config.toml
n_layer = 18
d_model = 160
n_experts = 96
experts_per_token = 2
d_expert = 96
d_shared_expert = 0
activation = "swiglu"
moe_layers = [1, 2, 3, 4, 5, 6, 7, 8, 9, 10, 11, 12, 13, 14, 15, 16, 17]
router_score = "sigmoid"
normalize_top_k = true
routed_scale = 1.0
balance_loss = 0.000125
balance_bias = true
router_cosine_scale = 10.0
n_groups = 8
groups_per_token = 2
init_std_router = 0.0218
lr_router = 0.00143
n_head = 5
n_kv_head = 1
head_dim = 32
vocab_size = 1908
norm = "layernorm"
norm_place = "pre"
norm_eps = 1e-05
positions = "rope"
rope_base = 10000.0
rope_fraction = 1.0
qk_norm = false
attn_scale = 0.177
tie_embeddings = true
parallel_block = false
init = "normal"
init_std_qkv = 0.0253
init_std_o = 0.00421
init_std_up = 0.0253
init_std_down = 0.00421
optimizer = "adamw"
lr = 0.00197
beta1 = 0.95
beta2 = 0.98
weight_decay = 0.0
lr_head = 0.00924
grad_clip = 0.5
warmup_steps = 225
schedule = "cos"
final_lr_fraction = 0.1
batch_tokens = 131072
seq_len = 1024
doc_mask = true
train_tokens = 842100000
steps = 6425
dataset = "wikipedia_en"
Below are experts of layer 5 (counted from 0) of a mixture-of-experts language model. Rows are named router (the router's row for the expert), gate (a neuron's input weights, with its number), up (a neuron's input weights, with its number) and show model dimensions 40-79. Each number is 500 + 25 x the weight over its row's rms, rounded and kept within 0 to 999. Numbers have three digits each.
After each expert's rows: "gets" lists some tokens that make up at least twice as much of what it gets as of all text. This comes from a sample of Wikipedia text that the model never trained on. Tokens count by the router's weight.

# expert 61
router:487531508475508517483540524462521477522476467528492471473506511485538469479526529507475537516490505500517517495510486538
gate0:491516502551524486484471470558523460518490498524488513498443471485485501498486521467495518499502497493495449498480505500
up0:458525464481531466493452468534495500509479490496508539540513499477516511528510495470524560460478482449436484502482513460
gets: "al", "at", "ad", "ur", "ol", "id"

# expert 24
router:469509516486509494516527479508509556520482495510486471504478476540497476514514446485493544527503539512502481502529498522
gate0:524555493480511475510515534520489541495506501485488499509504520521499477476511475537498519547503501554502493498486497490
up0:496527499483497499508503517504497539513519513504476467506512537506508477495509490566460503540496511564495485533482493492
gets: "\n", " |\n", ")\n", ".\n", " –", "==\n"

# expert 70
router:477499496472486523537510484487530482517527516492481453551513536524515514439467473541520496517510510500503451530516481470
gate0:493533478512509479551439521484505506443517494479484523465453498505496522479513535492475512477504494485449483455476530464
up0:517520490488461462465534490474501515502481499497495476493518513524511491518524491484497524518503490462517529537495531515
gets: "s", " S", " s", "S", "ings", " South"

# expert 82
router:483518489464468467504502486468470488516517453494479479529478425518450530440525463501511485498482518499502508520532485508
gate0:494462513470484496477516536523529533497519496486496465466527524489503533515559492480472508548494482496482510487466494487
up0:503485493486478484475491537492527527451512490461488482508522527508509499489530488491447512490506488509501490513452506520
gets: "a", "h", " H", " h", "H", "ah"

# expert 57
router:478463516507489482495511490502497494483489493517473501466485531479531481502518471478515517491497531504516462541509483546
gate0:500469487489503487509496527495517550500415502532478503509493487500458474524473491523512529544493539483478516501536459486
up0:488506529474537480497501520545534493488476546525516518531531482497493448518425475486513487512515514503523525471548485508
gets: "d", "f", "v", "R", "if", "ud"

# expert 34
router:503472481502496476537514446459512531506517502507488457471516517506507519520460516486515495522476497513491510534485497473
gate0:488544524515498505465471555479520445518476526532491522491505460555509434494507460535484514499487496510475461483498508511
up0:451507517477589444514521524467531496541483522474495483432494465517471552515457494537460503522486509502535501471456456490
gets: " L", " K", "L", " Sh", " Le", " sh"

# expert 79
router:493449468511514500505487483483499518505512547505473486510522530494500473519467495518507498501531500499537483504463426513
gate0:496492543500515460484469527503491527505501513503473483498469501525450499467493517479478523460495491504513520545479541474
up0:480511535487464501516497521507497456482478563511517511475473499483504477483525535502540493494505527472501521493513518509
gets: "l", "t", "g", " V", " v", "pl"

# expert 33
router:481492468455467456511467508493484526520492494539465483493499498506476498505518507485489509479500515491469508514549517486
gate0:509487525447510486533476468511523445506482491537499517466509524543491502438475467514480536502487514492519487513555491569
up0:465479493504529476474542535500483478500456518516482490524496474499481566534526554509529504467500491490508488511465514470
gets: "ia", "ra", "ie", "ry", "y", "ue"

# expert 55
router:459512485467503519521524474453502428460497501473499501530512506485472506484494456539533491485460502522498500514487482489
gate0:496498487464514452507470487522506539482464496500484467458477519543467465517495478500480532508529477478526490504514484499
up0:474531503475456463521476477491474497502526507512499507515505494496468479429501461497502494466467482511520504496503471492
gets: "a", "ar", "r", "ic", "as", "us"

# expert 64
router:502513461489517503492516503473534519506476479460487475501488443576484475503482467502486525543526523519515513551543505521
gate0:501479494467569494496502435473507540510476502482515500479475465505523459497491501484482507508546480502495495481524475524
up0:490497487519447489508490561514464477500471493516480475484482519455490485492488503505502517516489508508446545488480539481
gets: " |\n", "\n", "1", "2", ".\n", "′"

# expert 19
router:504498520487508491440498489482441491503507508503498515464484485513454495474536485521486521509498528473502454507500464491
gate0:492506494494506471517481489499504505506469483519487491506495488522516472483518508453549528533529502524485489522506533485
up0:484476522504529501510462511492534483468510556453499488481520541516492476472452523502519495492476507554537475497525504484
gets: "or", "et", "and", "ir", " In", "ap"

# expert 86
router:487476473520507509520500527463511495521473524515475479522502506521499489476523450527490507558540509508486448515483451566
gate0:492487450506483493502529518498525529532538472501497462499495504489458472530535475485538526495491461549502485523517483493
up0:490489536485524496501515464490471438497512530494484542536439499498532499491503490540516479532480499414531505498523468514
gets: "c", " V", "v", "ac", "iv", "ast"

# expert 72
router:520533460490474502522510475473475528495505487497459492508486523539491487512500449528545513490495488494526467513487501462
gate0:506478487505478509537526505503481484512493473535475505484487460500493477519504495479481460496501478479475541522515527523
up0:516545479475485507511501515439505485506474508493469463509505545493505443499496473504507497538465497557476462509474495495
gets: "en", "es", "ers", "s", "ens", "ess"

# expert 71
router:523497487497494497497477488442471498466489519494503464515496447516514485485519471498492492478526539515511501511493491509
gate0:465507455496499492526510492521504501556485533526441523454474487518466537493510531493505560500491465515497474502494490528
up0:504515475523519540498497524538502521521520495474494562476458467486475517464533547501460526462482463485513474472537511514
gets: " R", " G", " H", "h", " N", " g"

# expert 1
router:484471493488502467486463514512487547544494495519499487511526506529499496504520479463453519529478535495503539490534490538
gate0:531507480490436519495479549499494498475516479515519464513493499547498488473541473503500502494495505455503463487510477532
up0:461496531509534458482527460521503475508480546481499488484551493512487483531458519488514496511532528549499532514492484508
gets: "ist", "ol", "our", "et", "rit", "way"